{
  "d_expert": 160,
  "hidden_act": "swiglu",
  "moe_layers": [1, 2, 3, 4, 5, 6, 7, 8, 9, 10, 11, 12, 13],
  "router_score": "sigmoid",
  "vocab_size": 9995,
  "tie_word_embeddings": "early",
  "optimizer": "muon_variant",
  "learning_rate": 0.00655,
  "beta1": 0.93,
  "batch_tokens": [32768, 65536],
  "max_seq_len": 1024
}
Below are experts of layer 2 (counted from 0) of a mixture-of-experts language model. Rows are named router (the router's row for the expert), gate (a neuron's input weights, with its number), up (a neuron's input weights, with its number), down (a neuron's output weights, with its number) and show model dimensions 0-63. Each number is 128 + 24 x the weight over its row's rms, rounded and kept within 0 to 255. Numbers have three digits each.
Before each expert's rows: "comes after" lists some tokens at least twice as common just before its tokens as in all text; "comes before" lists some tokens at least twice as common just after its tokens as in all text. This comes from a sample of Wikipedia text that the model never trained on. Tokens count by the router's weight.

# expert 7
comes after: "\n", "|", "-", ".", "==", " =="
comes before: "\n", "-", "|", " The", "The", " In"
router:160076122127138106112126103088123124147162170133115092163090158142148146130143128125121149107112139133144125166164124166092115108118114109111153107128124102131122149128172137102137077123136131
gate0:093149169079115102128124169104148144140148102112148093126160148133123126163128078104143139133140097155151097171152082112130147144139158104118173123090140125115110097133132132103112155117094144
up0:096131114173109156167108153115109116173147127114130130143137154105146185139166132131158110106154102144113112123126145093158127133155112135076121122127107121140135139134128149118152097157102097
down0:136105114106122144155155157150111122114128148093155151123115146113124161132162132120121115122174135129180090155097098184097150107112118104135160172090112159136121123102118134168064136148162121
gate1:082123150141170131112155104138146109136172142087111135132140117116126171137094130157110198107131115111098095120132140120116140091166121138118110131138089127119116107161080117066137103088121132
up1:139105143081123106101205135152152130104117110120168130123101148145133142146107134146146164100108123099164123194125150131126137091121086138139129112130105114141117125105131129098152113113155092
down1:138125151114111095117130117128141153114129129167146143127087140119060151124139098116151162138115178090134098167110140165130153072109130132112086135138119155119082106135154112141158167140163145
gate2:150132137141123138095076143149165159124129118127104108116121126123150077103160167115113153130132131164145136136155126156070170144137111107146117165123111100136126104183147122155130097142091125
up2:122135104097120138127147144106111142148185147155114152166103112135159147146088149159090105150159114122096145141124094125080147110139135124128136112129157092145127077155142084117107066126121122
down2:131111137091140131138127141066136113146133153110146114165126110125086148125085146111154122128169154102129124150141092105185151159138130132131158106099134131162142145139112162114126127132099137
gate3:123106161172148097123127117109106117146087096157110138140100141101144133124075097125123118078124096117159157106121119158151130130133126101113074130154132132195143140127105131118101160111145157
up3:139111148140118146127164149089129212106126136140092150160138100119144145131137118119113117124151089116178131090142135093106120136098115111103124124137137120118093191145149158123118119125130116
down3:104102166095152165136130136116147148155141154136148136109108129092119103128109119110118101137127137089104163102115147103152154142116133125130114134157142144147140110120145066110095126103149155
gate4:150074121092143116129118134124132153141148117101150153080157103162150121118149126126129165124131163159142118081130086120125138157121105138089151158080146164128137118137142133140134091153094146
up4:109127143149094164136113125149149070109109145144107126170138123118113090093142101117124103135076123130095157125119141172114137087160158140196129118090156098140108160098116099158130099124131148
down4:135128157148164160144141137129107165123129113153140107166083096068134121208144135104098116112140122091120111106155140128113106142118142140140064107124150118103101142129115123128132112117119138
gate5:146146121085132098146113118102138195122125120132141071105146125116161132122149129120084112102159158083126053147145112128159118171160164159130114113123136131121155155132118131145148164147158137
up5:140159130147100133133143115180115111123152089138163157120113142144133128140080130087176092122123115088116154096135158099135140092127123119159145163124073148107157088116152119128145119089143079
down5:105121143149104109106164126126118123138118130120167171087119094108128135139094128093159129152119122106142114156086108133118128146137092164162148143098132151115156148090140129081175114117093109
gate6:110089124117093119127139129079106097123180090117124119107157130143182129167127143124129111115139144171154111143117134107132132151119117122104175132164153172100071133155108134137135130174086114
up6:149171096071109141116116109131126140126128134148120154140135157106145129129128141113092128114115140120119149154139156130158109132094134136176113161190111067114165163096185148164138094122138165
down6:109117094113110146128144149134131152103163106088156151107133143125209124140137134097119119094108148121151150137094198115163102152088123113176139166145112158126126162077150131105136131099138159
gate7:117101112094090111154103143120160084133143152130139113155094173075147108097151133089110135141157159111113146117137123142141137138166084161114134052142119053102131143136124142154172125104138090
up7:144061153110124109146158124150125147075108135149124181113114162149123080170150118081138146108133116099166129166136159163112088145092137117115145127170109103129116138127140119113103134166141139
down7:131118144118139099094136097088130120106170139125114166097074138106164129180130132120157192175117120129165122143148115137130133128131108107152157131168108112130140126107134157088109106182121113
gate8:118095090121149113179133166144131094109075130136125116142163136133126144127152128103161121114154101124125136128140129121162117132162129126104091172140160097152137130152123118096116129137115122
up8:132128115131122086099145118135091106118107121109101129111122139113113174179119106114089078152143133123116145132118152111158154145124078081120142162110084163140153189134109119143156173135163132
down8:158111127162135172076202104119139118126120106144102125151133111141073092123111121135180118143130126097129146142097147133122142118162143128150127179129136117162088107128164116119131162152113124
gate9:114058143109157151149167125146104139142133126118107131108150098103126134135094141162148178106137075163127100125138098146110141095150119135060119157111135109150120116181137100141148091101169107
up9:128162124104134122139132135156090184141121126100127124140120107149125141154135136139114143113146148114152072103124070134082150124119121138198124113095121138108153123113144139113134115165073125
down9:132092103123100095100145128140094087080141125155093077107129164131148135172078100167139098123137117155108110144114153110126109129114127135175118181143111117098122153142139118110128132118135099
gate10:169121096150131111117134130080125131114139157104170089105142143113115116147132098097157127124093107117145188086106131121141117146137133125143113100158123173126126135120156095083087144139132110
up10:151152133131110094162140135122132086118110122138123108138109114127162122138125102169115137121123137107089141135120104082138128125169155163170132152155147110161155111055110075119186106144127110
down10:099136109146092129107118106118152155091117163096148158145165130090150124093107170154158090147118086131156095177115132088158170117129123135137113113112155127159120094123156153139096172119134090
gate11:150089117107084105072140104124134095140141128120122135150130139104157121120131127107163134138074123172118103138136139148123121146143100095140165099113142118188171146117138101146110089126134166
up11:128163164090129155144151106146104100075128105125150114124132109112137112125141136126127130105136115139178153134097081155149146161155114115148118146134116148106108159127091119078161105083113092
down11:146097158089141116162147161119126158137159092102100157137118149124135060165101159112115154149117165142125142116140153138116133167142074102174078138150097114113135152116141158104098099127134106
gate12:143164088204119108167100104119103131105121105131121115105036135122103104153087130142142150154122142141112134130120140111159098087147106126119179138154154130142126118148159115118176174163144147
up12:134150120148128142116131129139148158113174102188117184136165130075115108132163106123125125129105138113126140136155078129108081145164109116132092118120139137089164146137133119155152142116133122
down12:178119106093142119121110106104119165131151147146121130136169149126164115155113156100126141081128114106129137134142103135046117131155104094155167089091150157117115121097090160131098118111155122
gate13:074137162092178148142136126139157146132092136119135172144128142136157158105139068110155149110134167123104142110143146119112096081122104131157137133110126102137095114122135115144114113122088125
up13:109113153122164154175123116143117095133119117120105142129169118097175151142153120135148131125155120120125108129107083153164124083124163183083130132172159099124136106126127117099095120122108123
down13:150128124095177139153180104180102139119142089097135146125145100068180141145118096111097111115110166142124116157103086141112139108138173097099138141151108121148133106151143112114114121110123154
gate14:135098103143118140120119167119101116148111155135137112119123117150086155161083122134151136172097129122124115144129140148155120146153116142077102157205103124093100090201092114127138129136116116
up14:102160150130140107140125156131131111141127122203154149089084096138101133126112136090104152144139152114108104129147141115132135155111113144120129175109154121161147168105117112152092154143104129
down14:072131102131084152144079081158078085134154085131133144147098088145194151147143147138178161139105126137125114186109119101133155112145148092115150136150144107115104125140117123096146131143138084
gate15:160146104103165142084111137132118141103106126132144102082120145112123185109135155103121162133107138112125183179101070115121143105144131125121091096108107162110119088114133128122165120126187113
up15:101148104143170134168157152130140141177130103084117135163140182123137102136141114142117070101149174156149096125121153109146089082145107180106163123125155109168132141119113143120138162114098149
down15:116126097182134120145097142104112131109107123150161162088094118154177125156142139094129135110133138158131104097111122111102114111145162123103165139129149114115109161152100112161105096127175094
gate16:159118098153150125116107106134138134172132127116119136087111125152167132142105101116104142113119109167153110165158091124097172132157148153166072141132126118167120161107147096094130113100093138
up16:154140130165106139088133152113151095119092101139118123122136115111115134074162138118129150154120113155149166157111082125085104165162091122119143144155118150120142138088155105127139154116122115
down16:045146126127137126098136158119135157108103136137090127143134136096140090120163145144126135159131115079148143079112127155123119132110145109124158115113137133150136106101111176176137163146108129
gate17:183134105165144156115095149131131116135117131148110166127127152140150116131136125134128178150076146135119141107145130131112111115137085070105161148115102166160152145113104112156105114102106073
up17:148104137110119139118160081145143124083078163144151145125116177153117125137121154100102083125139143127129125123113106131077144070102139150146116136115143144124123113192149134148122138142143093
down17:096116157100118108146195106165116159118124124132173104116121109131111154111128133121090106094154126133150131165110115132132166148096145137154098103147152131128112141115125131090120094098155147
gate18:153127103151106121098120165092122129163123162140165116091131111162109131094155113142134154145140108163130119139162125100131148129148110103096169107158139096122116077154147131084143104117117100
up18:148104110127103147128134142135148122133089141142141150084154127123125116185106086088123122060167165088105114139115116123131136075124158148122118110118153124124122125107121126148144087136179118
down18:080137127161138174134136080143126147132156145122134121132110111102098111112147117105105108145110079137165127103131131146120159121141149165174164141116118133133133147143113121165120081129120165
gate19:116076119116154096117141084095121147139180118126105102123152126137159092154122090112117091135177142123129143138192157105126136106113129132118140091139107100174119136144155131166119139133148147
up19:140130113148110175104129158164149120142103143130157125159126098143099160095112118136124171136171153139107130105102124157107070126189137123127091127125139108098119130143095104135113113109133136
down19:110140143170141123147129189124134113103092115147117125078079124144127108097127129135101165116111104157142153132110144127145138131071153141105136090083114161158155110152104103126112150087131140
gate20:126080146099150134156128135158126120173159108102104108142127122131119097153105096119147107143103109153137165109142127133094165142150071114109142138108126164087154116122136099113152164167145129
up20:155144132147134113102188153181097157110099131134145099147145174161095097131142162110170143107135132106106132112091124164125140054130098144103117107096128112084113174128122100131114129102176145
down20:108164132088150112136124098136146153127097103102087166131109149136162108158099135150132105113156177113138102143124139086103135126131150144109128119101135137137130095121177097195114131091139127
gate21:152111117118069120101115162165112153094151152152142101141138119138151151164126126112095170090096134148109140124145115143113142119121120133155150121140098119143142148108122087127123126117165130
up21:111156132146119135125149118143153113170151139118120113103149085146142166174124084120130131092151124117152131113152110117114124122192144111146128135124162098107144094119142132149110088178111120
down21:122130147144179122184119092117100162116088132141134138134100142093143146149140109122140083111100101151124141134144140103098127151096148173113143137099110127096156087112173114149160082176117098
gate22:109167150144064128157127109125087104136143149113106091119065148156175123139114147129108110126135150135087126131114146118110096159095155149144139095158088125112155107130132125134125108153109151
up22:118108132179128097141113108123090070115097123112132123157112156144147143098102147146154145114165162129115122101173156118146130164127097089093084087149114100116148128106104131097140124172132148
down22:130163160134127164118114094142093126093144101130105124144174170147050113137095132149145115139120157093146109144120128161138103111142131139152109112078131146100106129114134124159106119134141146
gate23:138092134123090085113133131086145073118120150132162152150117151121150100102129132116140150162173138144143131146114141158102111121164128097148166150119109147150131161121123147140106140186122095
up23:162114107128122117148119156084138143092137120102130136140134128150113152138133137112122119109091141075185110130129155105121135111131084101143159088104127124115119118153143118140136130127123136
down23:128123162110150090069108102089103126134151124118127128112112114121197132142126139165171112137128104160113146150091133128108104111131130104147131128171100125174132141164111111126108113151098106
gate24:150109115122131118124150108093124148148143133133102114098162119123142127150127118144118121134118121196116067128175082107101197108179092134113120152099110122147121146147113140134100132141148128
up24:084154108141126117134126108141121091127103131117117138130097129121140138156177111118132133117115142146197143145082142125134124162092144134109113160153161108159157076098111141128130131128110127
down24:133149162146132109151082127108145122141118135124122090086107142158120124114145133126117155172113161135140179122134119094157102152109123138092116120161146105129141088120118132121115112065143106
gate25:097122120074114166116105110119094134127066143096115101124139103156144126145106158123197149137082140149115137105095093128140126103153128112080167165146168156137144110152169124097137128108119095
up25:107141106140078158098144145112113094161162114138124136142092110102146078142146170093095145159136103145161115093149083140122097103104162170172109124148141139118133085132130150137107089133118133
down25:136102150132097106095090130153124076114146118135127069129143116135080109086163122105101129203131121113129112137179105128097132156083136123162174118137114124166104110099123153147134140169118135
gate26:125110120132124086160155120139145140145113127114121154136140127154154128158125135119136114105098096126094102140147139166150116102143107157160145124136112114080189134131149066153130142074131156
up26:113132139112125137116169128103110093147152132139078098103159134075057127113141121124127186132173154141134132113118138129159088120099122086086152138153165135142115122143138109129069161127175137
down26:131139108112127125126122083099116112150124113143150116101127123114114096136087106114181141128141136135140091143135169143106154136115166123104141124138080104160122138147152141146122127196176132
gate27:150141154080142154125102084096162134090121121095138143158144093148154117122118135157123199130117136160147132148144112161108100142144173129117122087133146133136106112130129143145150180126150091
up27:143118072102085120108162095158128119108110139132140197142104133165161100153096159122144199147120100146149145135144144111134116180111151139107160150125127166124101127119154115151073175147126122
down27:132163142104118107183113109142132130135124117060119148135144113137140118122126110135101145099099131144162163148127138103152103101108101131110164141198122137136081112127089147119189100138111118
gate28:129103131091108129146160167130099150136147124147118130101092107150150149102106122126092147104153134148142098170134131129104123103157098124091155115136156146061141154133125160108157146155112118
up28:164095106173154104125110124111153138163145079119147125156144116113151091107116131087165133155155163098154154134145125137097104121141117107156084118094140071139161148132107118153116137154161146
down28:147082120152152140116163103139144096123118144127140107131104142158164088126120136104145133136168154140150087098125126119113106124140097146139156122160145109105143119117140140183122095110103131
gate29:106144098150156108137148122069129088106100135128102167098116112139168150157102129105149142144164112120095165171148118115109104109112137086108134149127125120148144106125088121132098138118131104
up29:125123102144083115113160143101149130097156086142103147128119170155144119125134125100160104136123128160098110140092175138083122085139087146112140114102146088120156130128138169154134116156128136
down29:144109110112112119124142122105123116141132133170155126135114109135106098146140158099147088123114104110101096162133127177130164087116140100130153113136149139170111147133145116130143113090114109
gate30:116147073101146087123137124118115137161135109103120171157131135082125094123108145099112102111144112139173128131130134118134157097118116146144100093127131123112140158102141165151146118082103134
up30:124094142169172170122114132156113133148130099146130123095142103138113128113174110122132144146139165110100114144090092151135095151161086109118099188105145110102111150146107129137097140131167134
down30:119092154134123151154159144112140127137135133152148126116152115107219130103100118146152130132099099148164108132104141093107096100135124133125150133139072114120118097115099144100164140133129141
gate31:109122118143153124189144146085130157120172157114084145105135125122137119144082129121119127118096135139129150160127129118127154091108088135163138140130101079093161137108118144127182102161073090
up31:113127129151134118130097129143152125143155155146122168068111182129135093134118110087130180104160145142136129183122127139148137101112096165146136091129125071109134140059121170134087131120120100
down31:163151144154154177131132126114116161149131118146138167108070158128146153148132142129101118117130179145134090166163124152138163123159151139156104066096114140120139092079125107119064139146106074
gate32:136085119131128139165141090137172123151132113070125142134141117104156104156101106123129096110140131174125121130138153148143122144163130120109128125123123150108112111134083118149148099137114128
up32:131129131192112156134162131110151147154146132138194146119150085134120124087149092143091152130131141102088116120140097124099137127139103125150164089098110169125145137109083126138132102092086112
down32:156125128088125145142102181130095143160160113131121101120108117106114165115121120087179141126092138135139095173118176123147107150102122148133151117113130137118149129159109132080092146103121114
gate33:148134091157124113127139146061137121129091125121154101071113160082117076129130093123146157114153131115135120146152104149126124133126092131109139161098169122141166151134141158159132085080142108
up33:139129132183145138118102097166118099153143129171112175187106108105131125129110133094132093132109159168152121117144134115153143145133125113098167097104108150109104126151128110085121168140126136
down33:094126115136101106131062109131103140116072156134116099108125149147144099130103137145114155171139152126124189135118089136148134190125176162109122131084141128098145140139135126182123166102113044
gate34:108127130126144129136143097128099126123155126162155110157113175085105098131140133099135130160087157132113156128155168136101120122107109147146134137127072115137145147091114092146147086122146120
up34:162154115146122181116138135149149132142136092138110080070144105093144156118139161114134134125148088106158132102123119135155074147120157114112128128138150156138170143147147129125121104144133159
down34:122126117122125132130136132137170120111127085154183129110117083111134131133136125120158135118127094177113136128140124136130121064122125102099136099117143155149152116120119193163194141155149136
gate35:135141106092127103149120186138122134146159118128113116092113116128132162156120145149138135096132155101115142110153126173109134152097105155092173142153103184163134141123163155114152113151084151
up35:117133112146165121109139170064097131102134104108109120085136137157127141114131116111134145135129189097145136159135139131117105103162112153128172130137126174125151133106152142125093119149118165
down35:131111161113145129134135126124142141134102116146148106117114112125080137096133139151147131113155131127138112133118159138119102093183166152120164117125134139169152102158144125154115126134151168
gate36:107142112091108185111152102101116140107107150159079140106120143131157092112108144135138140098086150130138152111109104147122094119127178141144090128132142131158122174159117152150137147149162132
up36:131125093135145112114130131135141167144142120172127120147114176136129108179146132079150153159108126147121093124094135140084116081156115116128140116109161117118146143140137103112143157131154140
down36:108124117127087157132147141103134143139126091113148129107100161155131141167133147166141119160089136120132120096114099170099091113135166133135148160139145090159126158109136148144136144182081154
gate37:123135164122123128133146110090142137140147140169166118130124125155199137150134151148156159092153140118182135111137107118126105103132095065124142091145099115111100125101106151122090120101101158
up37:139127121126158156165129136107130126116132149117138126095118136116160159141131157160148110135133108130169146136146083134111137108119119103125161104123119161153102108108095100129113091108115155
down37:116107097151136100099171101124136144106130154115124118110122150125096124179151125139130092163088139096167130130120111183107109110129128154106125111136164131145133125103115192159211120108108146
gate38:128115114128110130136138121169188152160163104128103112123133158156139180143080182119090102102109106134081134162127146107110150160109131111143145114162143135124154126169124135123171174118098153
up38:171141115114114156133162119092137155126127085123121116128158091106108143110097121122141122142122154162189160165111119126163109153144137093115168137147137084131109138090110124142083088131125139
down38:097109109118151138180123109101080130132074144124116136146113090106105113104146128093144146115124128133125153119126131150171108146160093131129160153162116096117086162126148119140086141146102109
gate39:162112112131140162069143110106124148193168152146120131119170132108109094132119139144151146107117150155139102180125145148131137101150115118140105162132121123101095169162113104091143088123144117
up39:140132170143130153120113128114135109147121130133099140118146160139084102102135125124189156129099187133117097127100165108135118085107122178139165166144128139138111142115124093127127125108158132
down39:117104110136151123120140063127124170116128165133138122143124136115122120167103158097140134126100117126170093142139124170177103124116155152142130116114119101116162123134115121093140123105127134
gate40:139183081122137144122124150130127135128116138098136136122082139127124112140150118130133103134137127106098111109151097135140116135197161102098119165143155161100112114149145176069126143119134129
up40:124148130164133127185068147117099128166098117137119111149162114097111127127100120104132135122151105165135129150113131137142132107128119100125174110155126173141158079092141119124132122112169146
down40:080136131152094123112099106121117127125088133173127140104100143181131094098120129111151117098130091153161147109092105135125164118133107121157122110126160145139101109106157125147147138117173118
gate41:137133112133115092103094162154141108081128139130174117098134152121146130101068159143138099108086122125156137161156093133158078151161145140129123106118180111155135120121119153105131174106197120
up41:173110169100107102140081149184129125123140118166157150148134117099142136137126159096075130118134156114090108141150135138096097143127134130124066113106077124141119137128123138161150117156128139
down41:175171140183087138133129167138159125109129137124171169128099099109138143111149175143142123108086157104122119118144144166104152128121134116101079155133141095148091122136108142133109139167095150
gate42:164197136124148145115125135119158134114147099130109120121094164030159120120133131151140153154129124093168144147133164169112139094111118134118121149167121104133127113142156098086139080110120161
up42:129142115152118147149111125127123110140149173148147094160156115137134124104142103164162145097182181075156141119096106102131087136110153154123115110105108131160071123088087192132148137131123129
down42:131157124145138144130115094127160128101139121127130148124133145094214127101157179127151121172149110078147146159137136119125127167093168076106161118097108113150114136126151122147114122105126123
gate43:132126104101122123148146118101110151150128114107089087116127126137140137125131124124176151124126141082106128119106139118121084136101147150157156143123160103100124142140123153142177093132132126
up43:135130153158114123112145109124142159158171125088136103130121149101168180148106112095125158126103114078120107162179115141090108111128138158080140194104169087141152115149107135141138133145135078
down43:135145125132119156150159107132145141141142107132111122148160178120109133164116145134194105109093170104099166106156102124106099164125125162085151131123168118114111122187111163151161128137137103
gate44:148101127112124128112115146086111123103156111086187091117158137098174152129134103080167143142107136140099095166108145157157133133092131173126119142096158135154135174115082113157128112115152126
up44:175175180145131077114084081140125179125172096115135079130132116139109135129141129134159132100124128140144135053129128137125147139129130086126157138114102082126119113132111136118133153157124148
down44:130117126168162122146163113109137156138106107099151113123106133149097120118092163145085122105108156162137102099135110130105106166146150111065157177134126127165114134045123149155135112148134108
gate45:157107177103142138149076106126138130118110147141110142132135150119148094155096146121147140143178118122132121115127097107142109118138100085145089143146096159133130152119073094121082126184093111
up45:124134126139155165165156088114152102112107120127139129147083103167146123134061161147122131126135128135183139133106119144122103161131139089120165131114074149166144107148146124098115120121135119
down45:111148139070145129142182159135136118157150142150164128068090110115087140079152149124093147138138142106122167109134135118140143100165136135181133100139136130159131099146130094099137146110126096
gate46:117191157145109129086142128156147133077089132103124120116118108107162100101183111134127167100125110099190153146153127104151111123112122152159116106145129113150127134144154109150116087118149133
up46:129075107141093192181096140102129106117163086173116127115143137170086126153083134131095132137123146123131122116109122138122109140101134144131155114109118145156131127107125143157149139107106124
down46:134125086137136118126091137062079109113178103142142125134124120156133169144136135137110130137104143169124144157114161115100167114113120118095123170101143150159123132124120104088111138136092114
gate47:098103100166098122144140132103109173089139164120092134124135166164159155183124145156115134135108110120136112127110142134150108116141105150164088130125167130115114095149106129140114096148117115
up47:182087117118123131141102128098126110147074149099195118103172155129129115165109172131120155127125112108136099069165154134126131105110132141153087129133145156079122139076109147127092109122163132
down47:126118111106131115180144118123148106156093112149152123124165128124122147102108120072083136181107131114136131101114108122106144140175144166126135132094118116145139168071138178130129153121091121
gate48:179123122147167092091140133084109149184089124176107122116114144164141138127122187173087129123101103171081126111130160135184145181140119118109148130149139146107125096151142103114110119100140121
up48:126144125112121122141127124152123107104112108111062140146107085120139191124153134164091119102072178132141117142138163077137141110127109120133109127114165098137120110139113152139132098107116129
down48:146197124117158104123137096147131105085100146088087111099158110122145113123169080152153145105098139104170148137104151130117162091117128095123130134112147102146156139113150129107125129121111119
gate49:115098116080093135095096147057178158128084161186148136099118121133152135163139104110111136153116114129118128114111152087127124144145161138127121123154106124132132186158135169106133110105165088
up49:121187086127120124193092119171137111150107154116130130151137147129148122127171166112101131125115112086127148137134130132105074144134139126106140134184136135103143128102126144107103116114091113
down49:137161117093118119146062143157105137121129161138116145131113162080093108118120114114127130142191172153131132146138090130134107102136134087117159143119094142139128144125091175104082124124108117
gate50:136108131122166161159143145114149062126126152116138114160109156138113183140136158149120125129095168128120127116104178107124123164125146097164127088112132102123067132126116120166098111147130131
up50:108150125119147160164091140138124147121117120143127165124143122081122121117132158136094133135161148134143108173099120180118123127110154111086132135142136108139142106167115138166123154128114114
down50:083118158117138133125118170155127099123096155120115147158165153124131130106143133125109144144145089141147148143110109103113102149119151101096124185095106141179127152099086128134142107109128088
gate51:077090161115138119161106141115113153165171099100131163103128146169121136140140130164145129106117116167096118164105123161137137085156119134098140116121148097127128115128081154154137123152115103
up51:123089147125111116106100107091183117121137128127151137110119119103121134147091115095135093099123153109110159154091153137112187117113130142162097128124191145146094129106096146139135172139104151
down51:098126095158140068128121089104097127129148146117111180120127101124155142131152139126116077162122140100091144149132157142101097103128103117162128143115136149126092115156100148167149147077146067
gate52:135163109158166076077133112141082163088105143161128109096132129134131128127145076132095140138129112152151114108134146148108125101143125139138142118110092174141104083129186158096152169138107133
up52:149136069096115130163127120110158137166135176125138118099143148117110146113115138118102157138123122131126170083130132121146130152141133114115114103142138130158111153114145134123151090123124149
down52:095124143124165124120149120110126126132117141152159154131139113132185117098116113124117155116101103056125130125122152142135088124109141071113127134134078104161137083138135143103104094103119116
gate53:116088119092121170150154110124132116107120118156132123110168148160134142120089140125120125152143154145118099110068147157141114110108084116113158107116125106121104187124142187126071141118138154
up53:154131142087136068117102135133138132157086127158134129137113141144138156147142086116093195111128135118146103160111139120126124103118117157112110142151121117126117174074162141154091162143145107
down53:178119093134154157107165107151137110107118094117166131162127162079081161137094109104154116111091090148138145139154181095158107089173121111103107127092111141123105137096156145127113144128155096
gate54:105187106164189126136113137123097138157170101163098158129149076118160130115132147138139115127139139147109125127115128140147131144138078112149178132089127120114119166127120108128139141124087074
up54:097149160079157131127106102134104147144155105085115119122084135134142105130125121140127141110081127116132116125122126177184134116101097109159130130093121132108087142127136110118156154092144092
down54:055153113122147151185145137167124161137125080117159136143153077106156183105089122119116109133134136160128118096129102143123081163117151121134164124100126128171094133135175104106106106130148129
gate55:122141123121126112137150143073147200158122143169124075154166138092136141164125178147106105119107102125134100136146120147117101129128137142110146122154106100130099123184165127117124133141110095
up55:124142139162163145135116117134132129110168138125119137142145119103159136114076153102114076174124145126185111134132092107164109160133125159113098131125154105132115122148106154128154093113177104
down55:118162126149126090141143116152142142066140142131109140167161128127081125113140131086138130166123114140167123126123100132127113115091156103114164166110157148125128114111133146142144130115106141
gate56:159126114107110132129127124098140141139126133119156133118122136142156148086112129118166126104103134113106168139154147110141108120130150076109111078144136149131113120068181178132142145074115132
up56:147130163134123132119101131172124130125150165161130098141120149096116148173130144116112095102151113170128191139127137121119148137110120108151110122134052108120131128126152135137135151161127125
down56:081150129177114098108150074147095139127156116141134116133140154106129176147149130144096166119087085141091147091073118114129149098154111128132154121111097141118147165144140138103113134135139152
gate57:137166105109122141114091128076176151159126156127125121142180143118116158167140137103142129121133156140156096109134129086161120102128132097116167119098096111146108168107153099110153132143119120
up57:133155071150133181172092112111137128131140130141120179127136123132136133150099122163179150113108165127130126131148158100141147122082118120122108148130125132098084120134193114125144109167115162
down57:175149139124155162151127148092133123119076122140116152124095136160128120130121140121193093137124195162169117149135114095138124086132157155122138120082107113152139113095099114132127109114092135
gate58:124149147108141110118117170142134125129123151112140118092128093111132176102130116118109148080139150162101143139200131131112116096130154155129135116131141082083092125148180127143131144159152190
up58:150104155098136149123118078124134166148120078170098154124113154132099059128140122138133105147125119145112111087139093131155156118126153144098136149138128142087119155095113100157141104121109102
down58:105130149166142144122138122121140145110146106153111140114116163135130132118158141152131160118078114143132140166069143115116107112167139105092131117144105148145143137137107188107154082130106124
gate59:138128165108102118090135075086110146127140129142113124113160163108129176140063081071126119169144093109143161176129149083141152136125109149146148110134124168130124148124157160135110133160135133
up59:198125137162101158158134139107114152140097101110137145124085131142126140145130139106114113101136130096148141120155133134130122161128110094077122070130153142142101171116079128143125092127140190
down59:146144136173094126181117161125132122180146130105124138144099118128160131152128134116089142121145126080157159120108137096135087088136100141103123100149191127163138121129101126108158114140160122
gate60:170112102111139117148141125116125166156132133147134126147120111108108153119078160153116118108111134118130069118113128148115144165112115103165119081114109123154093143139133118132123115132179135
up60:137119087147127146124142156135098153133137141112182112138161134120170109113112144134145154113100129061120159181143102103144142096101130124131103108087128120144100156108121105106115130128110157
down60:135176083118165147129106134116123153132115133104145120133136129093125122091123143150114133053090108121104084128134101108106117143159087129109089126113126119130106126149109126162124150132102132
gate61:118178134159087130135119101125133149056158142115150102112169161108102167123108160136114173130091140152152163148130132069151098097107114102145124091143162129099132114163118120110116114144123147
up61:130159136130124133114117134145123133095135116166125110099114157151152113123140152156136097112135134108166077109112155123104140085110138129082144112143130079108122166141108158087153103092103151
down61:109118123176113121135110105178099127077161122147160121109134106144135158124127139130105174132140087130144118163113107132180112129139100164158154142149126152158107138142152127124130121135110114
gate62:174149109089101115164115100132145148154118119179103084111104130134146110164108100135087103135128154114158122119155115136114123124134109093138165112117161109174132146125099110142142121109121082
up62:141132109132146098078097090113125135115116115116144132149144123116116164083138145118141133090141062126186149140147109115123127122136126187147122126128094118119099099128137163141111116118125153
down62:115124173147128095114147146113133153155104129139122129178123095104154137094171143130147174096152124144080149132111112122108118134162106171074157126139146112110122118132143156140180124154127150
gate63:106161160091152129110129101113171117105142126116119168123130155126115123102107124098137109126131160150140108127159153113137097101104122096107122096183130145137105133124142135133122161105088111
up63:135106118136145139083136141092161147075131140074124109153103107174152144160116159075119122104111115139120143158132129124124128135134150116120104137089142108128112086132156140128114098148114160
down63:138147120111157160085108139100088144131136099135140105117129148142125131087152129172083172181093097121137131127165131142149138130142125145124107133102099150080134098113163107142132169121135142
gate64:109137140135147094132128125163101135110163123139109129125138130142177129131102135124149161120119152133149205135125095098101144135123118120088137110131161128169103177097126122145070170090145124
up64:152085122109168119165133104119080154162120082124132095117134146121113128137109130132137144138138164095147126140148154144149133175159145136108080167122138138145127134130125165142093151085121112
down64:118107126148138093148137168091152109105114121110167138121119143127131113119160131125125129118112134078069162169172116133098138164135082129144112150130144127128158134150090168111124151105145119
gate65:115107141130133076150081120156118108148116152122175109129138152132136140108149134136105090141126112113156140149148160108116097112093089114112159125107111088155120150144158179070100127128152128
up65:163160132114131160129118127142150122116097128167128145165133145122125136126146104114145094154113118100140143105136121120115141124084108120112147131152166114141145132135169101119064168157116110
down65:126131093133116150150088157137143131092096167155164145161090115141119133152105150117139123173150130133120149147119145140136129093109126122147162112167084154104150130134171167111096126122140121
gate66:128146177075160152145122118101146121146150155165157125134157146135127119099113151103112147128106121067132112095108157157126110112123110131150140115144142123139142163166185122156130110128149135
up66:140150144172140102119121155150110121144163120139143136151084128121119085124106113141115117123067130115112117187089144136171131120127152140100136152131125116137135152131132137168142082174151152
down66:106113122143144146131149130167106118140169128103132141177107113119110114107167154134111141132125154128104146130091109142152103125181167115152125117117121130163132142143102172115136130113170140